From a checkpoint of a small mixture-of-experts model trained on Wikipedia: 10 layers, 4 picks a token.
Below are experts of layer 3 (counted from 0) of a mixture-of-experts language model. Rows are named router (the router's row for the expert), gate (a neuron's input weights, with its number), up (a neuron's input weights, with its number) and show model dimensions 0-127. Each number is 128 + 32 x the weight over its row's rms, rounded and kept within 0 to 255.
Before each expert's rows: "mostly gets" lists some tokens that are sent to it at least half of the time. This comes from a sample of Wikipedia text that the model never trained on.

# expert 9
mostly gets: "I", " North", " B", " 2023", " De", " Mi"
router [145 116  92 127 159 129 179 137 131  95 149 102 199 109 143 101 112 117  83 187 148 130 123 162 101 166 156 150  85 120 122 175 124 176 109 143 133  82 132 150 174 165 130 125 121 102 112  85  79 162 120 163 111 133 159 167  97 109 163 216 111 112  79 134 112  78 135 148 135 143 173 130 117 133 136  86 129 160 113 134 124 126  72 117  95 138 142 143 133 131 135 133 108 157 114 121 146 112 123  70 123 104 149 126 100 115  92  82 128 121 121  95 153 122 134 142 122 174 122  97  84 134 154 129 133  89 106 160]
gate0 [163  99 150  97 119 103 194 128 114 171 190 138 153 122  89 135 106  89 145 133 139  62 148 164  91 121  78 161  87 167 101  95 149 129 129  96 139  71 130 127 140 115 135  76 126 158 112 130 162 117 114 108 125  95 139 184  66 109 133  81 174 150 138 113 106 155  90 127 156 203 142 121 149 103 110 156 123 166 127  92 124  99 102 192 177 144 134  83 132 118 172  95 136  91 102 130 155 127 146 136 154 192  66 140 133 134  87 112 138 132 169 141 153 161 108 129 115 157  75  78  91 121 123  95 132 123 100  71]
up0 [ 99 100  89 131 144 176 107 110 169 182 120  76 156 116 160 143 172 142 125 152 177 133 126 139 142 122  73 131 178  53  72 111 138 108 141 123 113 108 125 166  62 169 101 140 150 119 125  83 140 110  96  39 154 142 110 120 152 160 142 134 153  82 117 110 156 161 154  51 178 141  90 157 130 135 139 183 130 128 100 151 119 155 156 152 168 168  87  33  98 125  91  68  89 122 133 133 118  64 108 111 197 121 164  98 162  53  88 130 139 101  60 124 165 118  99 107 147 169  98 124 123 129 158 178  74  93  92  56]
gate1 [ 46 134 108 134 145  97 183 145 114  96 205 149  92 120 140 133 110 146 190 147 148  65  99 179 122 141 132  90 166 101  34  93 200 182  95 107 143 128 122 109 122 115 140 170 157 136 113 158 131 127  84 109 212 136 186 108  81 118 120  73 135 174 157 134 127 102 138 111  82 146 106 120 165 154  64 136 129 126 132  77 150 177 117 195 107 146 111 124 102 155 167 102 161 149 103 102 109 146 149  90  97 136 187  96  99 164  99  92 107 157 111 133 102 143  86 165 131 126 202 110  95  79 119  94 152 110 126 119]
up1 [127 121 119 116 185 149  96 161 214 111  79 119 115 130 160  95 152  73 122 149 151 110  97 132 163 148  93 172 123 101 184 146 152 142 130 124 157 182 138  96 103 133  81 105  85 104  94 158 117  75 105 128 137 102 166  93 102  93 160 156 125 118 163  97 155 126 193 106 137 155 165 155 111 108  74  88  61 131 129 166  71 115 121  79 148 121 112 127 166 111 188 123 132 179 112 165 146 125 124 153 135 142  96 147 141 140 124 127 107 111  97 153  75  97 186 122 117 135 113 152  79 167 192 160 120 148 129 175]
gate2 [ 98  59 154  99  83 152 198 162 174 112 137  90 127 135 192 100 156 173 134  95 104  86 116  97  87  99 111 173  63 155 131 126 137 110 103 159 159 124 129  86 102 110  88 137 130 139 101 154  78 159 103 113 127  53 149 145  79 137 107 109 106 142 170 163 116 132 168 110 154 129 151  86 140  79 121 149 113 142 109 101  73 157 126 115 163 152 127 125 169 143 109 127 145 159 137 138  82 153 164  73 105 101  86  77  67 125 110 116 164 126 144 127  78 123  80 138  76 174  94 130 154 148 142 118 171 109 117 132]
up2 [ 84 172 108  98  83 147 133 157 106 112  71 106 140  88  95 111 162 130 119 142 129 139 146 100 116  96 110 108 124 199 162 216 136 117 161 104 136  88 109 129  90 150  78 136 157 139 111  88 174 120 102 166  89  65  86 134 170 100 112  89 139 164  49 135 149 131 146 100  76 155 169  84 116 142  75 173 134 105 159 124 105 150  93 128 177 127 177  95 105 141 128 143 100 130 128  72 171 126 155 164 151  78 134 148 124 143 153 191 158 131  67 143 176  79 105 138  72 130 141  45 139 128 110 165 132  85 143 137]
gate3 [ 99 144  96 174 119 109 126  94 149 154 151 110 169 184 109 179  80 151 109 112 150  93 148 159 127 198  64 125  98  92 148 113 204 123 125  76 109 141 116 128 123 104  89 174 178 115  89 114 116 148 191 138  62 157 116  37 131 156 141 164 117 134 104 167 134 139  69 126 111  97 165 128 166 150 109  94 133 121 107 174 117  92 112 193 120  81 108 132 124  16 125 127  96  97 112 161 146 160 157 106 103 130  43  73 134 162 114 112  84 152 107 121 126 115  72 183  85 155 126 189 100  90 148 101 165 179 191 127]
up3 [164 150 141  56 160 191 116  75 151 129 168 110 129 114  98  67 136 181 108 115 137  95 104 137 107 125 167  91  78 164 100 110 134 131 100 123  52 132 101 161 166 125 121  91 109 193 115 113 138 141 130  93 111 161  82 123 138  97 171 151 138 144 100 128 150 125 146 181 130 100 106 146 102  79 127 161 161 128  75 129 151  64 104 186 104 119 121 120 165 175 124 184  94 102 167 141 121  46 139 184 166 117 157 181 145 138 103 139  91 195 119  79 181 111 143 179 146 151 124  80 152 153  92 142 149 123 129 115]

# expert 13
mostly gets: " season", " name", " h", " Cup", " December", " group"
router [170 146 223 118 135 120 149 146 136  70 126 139 131 117  99 128 117 159 100 151 144 117 133  86  96 178 147 130  76 125  49 168 128 124 147 110 108  20 140 160 139 105 114 127 166 127 127  79 183  99 137 138 156 108 100 183 112 116 154 188 126  86 167 129 144  76 107 163 129 138 141 125 107 150 136 173 152 140  83  91 160 127  92 147 111 150 163 144 139 142 136 104  98  53 171 128 103 134 142  76 117 105 126  88 163 152 125  28 158 116 182 110 197 164 118 178 135 173 132 116 126 120 153 137 141 127 126 193]
gate0 [112 121  75 151 148  88 124 148 163 122 144 118 136 135 130 113 136 152 116 110 105 111 106  99 130 159 140  94 127 122 154 146  91 138 125 152 166  98 159 131 140 149 157 186 121 128 138 112  84 118 179  98 152 106 162 154 182 116 206  49 156  98 111 134 184 130 166 131  90 113  81 159 158  93 151 126 157 117 139  81 132 116 134 108 153 134 121 106 120 134 196 136  58 151  93 140 103 100 162 127 164 127 130 106 107 114  74 118 143 168 116 197 131  70 162 127 110 133 135 133 133 130 120 129 120  63  72  89]
up0 [175  98  98 159  65 131 116  61 132 152 127 212 150 117 141  59 170 103 133 129 118  88  86 100  92 101 134  97  74 162 171 159 135 175 183 134  85 121 144 140 170 128 173 190 123 161 130 135 178 169 135 104 147 126 172 104 131  74 148 101 154 124  79  74 146 121 180 130 139 105 137  52 159 101 112 125 112 114 182 105 167 139 105 113 136 142 135  94 145 174  74 167  88 164 204  79 167 171 135 218 134 107 113 139 115 175 129 112 126 150 162 159 165 139 164 142 143 108 185 116  56 140 155 155 165 139 192 121]
gate1 [178 104  91 119  76 152 114 152 135 160 122 135 136  70 116  86 218 113 121 142  86 174 122 139  49 143  53 159 121 164 130 175  83 134 122 130 150 137 109 106 125 152 176  93 142 182 130 118 165 149  89 121 178 117  89  53 160 142 172 100 106  99 106 106 142 119 167 107 156 102 126  99 113 168 161 163 136 120 192 150 114 147 116 146 185 133  91 104 137 101 148 170 193 134 178 169 134 172 120 103 120 184 154 105 153  94 137 135 109 113 145 162 113  96 103  84 125 144 102 140 144 178  88  90 138 152 133 161]
up1 [116 146  83 127 125 131  98 126 133 168 149 168  68 121 112 140 128 145 134 146  50 129  94  73 100 152  89 119 155  84 157 152  95 119  94 106 162 123 133 120 150 147 133  83 128 145 120 130 136 111 171 113 125 137  97 119 178 111 128 116 112  89 130  77 107 202 177 105 156 156 124 134 190 174 102 188  95 114 169 149 144 108 148 121 151 153 147 156 141 112  91 143 125 114 130 141 123 134 143 152 193 140 134 157 159 125 148 113 132 137 110 134 123  59 157 114 139  53 132 104 144 161 158 130 189 137 169 104]
gate2 [133 145 139 161 143 163  74 146  87 139 161 145  89 152 141 106 109 135 138 141 160  89 161  70 151 209 108  75 138 126 122  92 127 103 104  89 193  62 105 108 168 150 182 143 125 129 130  82  87  88 124 117 129 143 128 105 141 135 113 110  94 155 140 111 122  95  91 115 134 119 132 183 115 128 115 174 105 169 160 117 161  94 160 117 116 102 131 112 134  98 148 176 135 135  97  95 170 160 135 177  88 129  76  73 102 164  71 194  70 128 100 170 173 154 119 132 111 142 163 110 117 109 111 135 137 144 159 157]
up2 [128 162 128 116 123  97 164 136 136 119 148 117 133  87 118  81  46 101 148 155 134  41 121 119 111 131 161 156  97 154 126 113 123  97 114 115 158 165 119  77  78 171 153 128 109 153 177 126 119 144 165 154 122 153  61 163 143 136 194 174 142 163 176 154 172 144 159 162 139 131 121 139  76 159 141 105 149 128 139 161 113 194 190 127 151 105 210 133 126  66 116 156 161 147 113 150 125  80 135 135  65 176 137 150 126 107 114 150 109 125 100  92 167 132 102  76  83 111 113 138 131 100  79 126 120 198 132 162]
gate3 [140 150 159  84 111 155  38  98  78 118 146 156 170 116 113 139 161 130  97  78  83 120 115 145 138 181 166 120 171 113 137 135 114 117  95 195 142 128 167 198 167 116  68 161 140 135  58 204 108  96 136 169 112 130 163  84 114 113 121 171 194  68 124 120 179 138 117  62  72 151  94 133 110 113 117 170 153  97 164 134 151  99 116 137 128 165 173 131 124 117 164 167 142 144 108 154 173  82 117  86 154 153 154 143 127 143  98 100 101 134 120 112 114 115 115 118 160 125 145 126  81 135 133 131 167  84 108  92]
up3 [ 36 145  98 125  84 104 119  94 117 126 125 139 144 129 182  93 141  87 115 133 156 113 171 101 148 175 103  78 105 108 157 151 121  62  99 122 121 105 164 116 116  52 139 131 167  96  68 153 155 123 123 173 113 127  94 110  85 169 136 144 159 138 165 124  90 141 130 179 119 129 132 135 143  99  88  74  96 117 102 137 161 126 156 160  99 124 194 117 110 103 194  77 136 126 121 168 158  65 130 104 152 131 128  75 114 128 134 159 163 155 129 142 123  72 142  79 131 149 171 154 110 125 132 163 161 116 133 142]

# expert 0
mostly gets: " In", "co", " 1", " Ja", " County", " station"
router [155  91  97 100 144 123 142 165  84 114 120 130 137  67  47 110 104  66 113 165 112 122 147 173 131 152  69  95 107 113  68 182 122 100 105 126 149  88 197 219 128  90 168 117 106 126 126 107 149  99 125 123  94  57 102 139  78 128 158 183 115  88 143 128 183 166 135 140 144 123 116  99 149 126  76 156 149  95 133 141 118 137 102 118 120 103 145 128 216  90 169  99 130 193 135 101 135 171 114  83  98 165  37  84 148 109 150 112 165 131 120  83 178 121 122  93 119  84 187 136  87 102  82 160  88 171 115 137]
gate0 [170  88 131 136  92  83 103 138 147 126 122 119  65 123 151 146 103 134 130  65 102 100 135  82 140 101 132 111 109 183  69 120 123 122 142 132 156 108  98 119 165 139 104 155 122 102  93 137  97 159 114 117 139 112 111 144 161 148 154 136 146 195 125  99  73 144 115 145 123 104  89 103 169 121 153 139 116 153 106 103 144 114 190 130 171 206  91 103 113 101 156  77 186 103  81 136 189 134 109 173 193 131 153 137  84 135 128 117  98 142 152 134 100 137 142 149 110 126 115  94 160 140 107 119  66 180 144 141]
up0 [138 154 131 151 132 156  63 120 149 105 163 168 136  77 150 170 123 138  98  71 132  90 134  89 137  83 109 120  83 126 150 233 125 161 126 140 110 126 153 114 164  96 175 155  61 171 113 104  11 116 162 140 106  82 130 138  75  96 103 117 109 147 111 116 152 143 145 161 175 110 118 196 167 153 106 149 169 167 157  75  97 142 170 108 131 124 116 147 111 178 108 116 102 109 106  83 121  96 191 122  42 107 110 133 130 134  99 178 168 116 139  71 154 185 146 147 147 150  59 122  94 119 143 167 103 155 114 172]
gate1 [ 96 172  89 163 148 159 192 140 152 140  81  86 190 129 178 140 161 110 110 102 190  98 157 134 126  92 113 144 178  60 176   9 115 113  90 153 178  89 125 102 128 148  95 116 108 122 152 149 124  64  74  77 158 158 136 133 127 132 121 115 114  97 153 154 124 138 127 124 140  58 125 109 151  87 127 155 132  88  86 109  92 125 157 130 168  87 143 119 101 133  91 170 173 134  67 131 154 152 153 152 145  86 124  85 122 134 124 138 154 112 106 124 116 148 150  74 186 111  97 159  94 133 158 135 101 118  93 163]
up1 [120  93 119 150 158 138 121 127  80 198 104 140  91  93 133 104 151 152  92 179 152 104 170 137  87 153 207 106 109  82 117 178  87 156  89  83 156 149 127 158 157 128 170 146 159  96 161 105 109  84  98 138 175 129 140 159  92 115 149 116 100 143 117 116 129  93 142  96 174 159  73 178 150 146 187 128 112 123 132  98 112  95 165 169 100 164 116 156 134 141 166 117 151 102 140  97  69  50 125 124 117 122 134 112 136 127 136 133  81 136 172 133 155  85 128 111 145  96 165 129 117  93 128 141 137 175 147 233]
gate2 [174 135 103  79 140 151 146 136 133 118 140 118  49 155 176 118  99 170  58 134 102  74 160 186 116 119 113  76 108 127 124  93  88 149 122 133 189 141 114 151 170 141  74  99 156 117 142 152 138 134  90 137 113 145 133 128 105  86 164 156 150 136 160 158 166  58  70  62  93 155 130 187 129  90 138  71 122 141 158  77 127 127 130 120 187 133 181 112  79 120 118 122 123 127 149 127 107 133  69 207 102 133 141 166 136 158 151 138 121 190 128 153 151 120 179 178  77  88  83 136 105  75 167 133 128 152 122  95]
up2 [162 104  71 160 128  81 147 154 161 144 117 151  87 163 141 132 141 108  65 222 100 132 135 180  91  76 218 126 159 138  64 116 159 168 136 131 106 198 101 164 121 152 161 106  91 167 162 187 167  94 114 155 131 141  80 102 139 108 120 125 128  93 159 187  89 152 107 178 120  99 155 185 132 111  99 102 123 115 101 160 144 180 168 160 133 102 105 146  90 126 135  80 102 136 133 106 102 149 117 162 195 110  99 169 140 149 112  89 110 101 168 138 143 138 152  80 200 125 161 120 108  94 140 137  88 159 104 137]
gate3 [ 66 157 181 161 140 107 113 138 159 143  58 123 134 115 119 150  98 159 149 169  38  44 109 160 167 164 113 158  29 146 153 131 181 195  70 119 125  78 102 131 114 171 198 150 201 108  85 146 102 106  96 133 158 147  99 157 120  97 113  94 160 128 101 160 176  92 179  79 100 123 137 120 129 176 150 143 166 136 115 116 152 116 174 113 152 139 119 148  50 110  87  98 218  87 101 142 121 135 169 130 115 160 159  70 157 122 130 159 118 162 149  92 140 161 107 103 114  91 153 125 129 153 140 121 165 142 126 127]
up3 [193 113 107 133 152 141 102 174 132 104 135 124  90 141 162 137 128 139 121 166 220 140 109 104  72  86 118 112 179 110 102 178 142 144 179 158 150 166 121 118 188 176  78 177 139 107 128  63  96 175 167 111 107  91 138 166 114 195  96 108  99 150 116 104 109 136  91 171  98 170  99 123 106  97 112 164  97 157 134 161 141 134  85 128 129 105 134 159 158  72 137 178  87 163 144 147 118 121 121 145 130  88  65 128 136 131  63 169 143  72 137 132  82  46 149 137  99 155 151 158 167 100 135  83 114 106 109 129]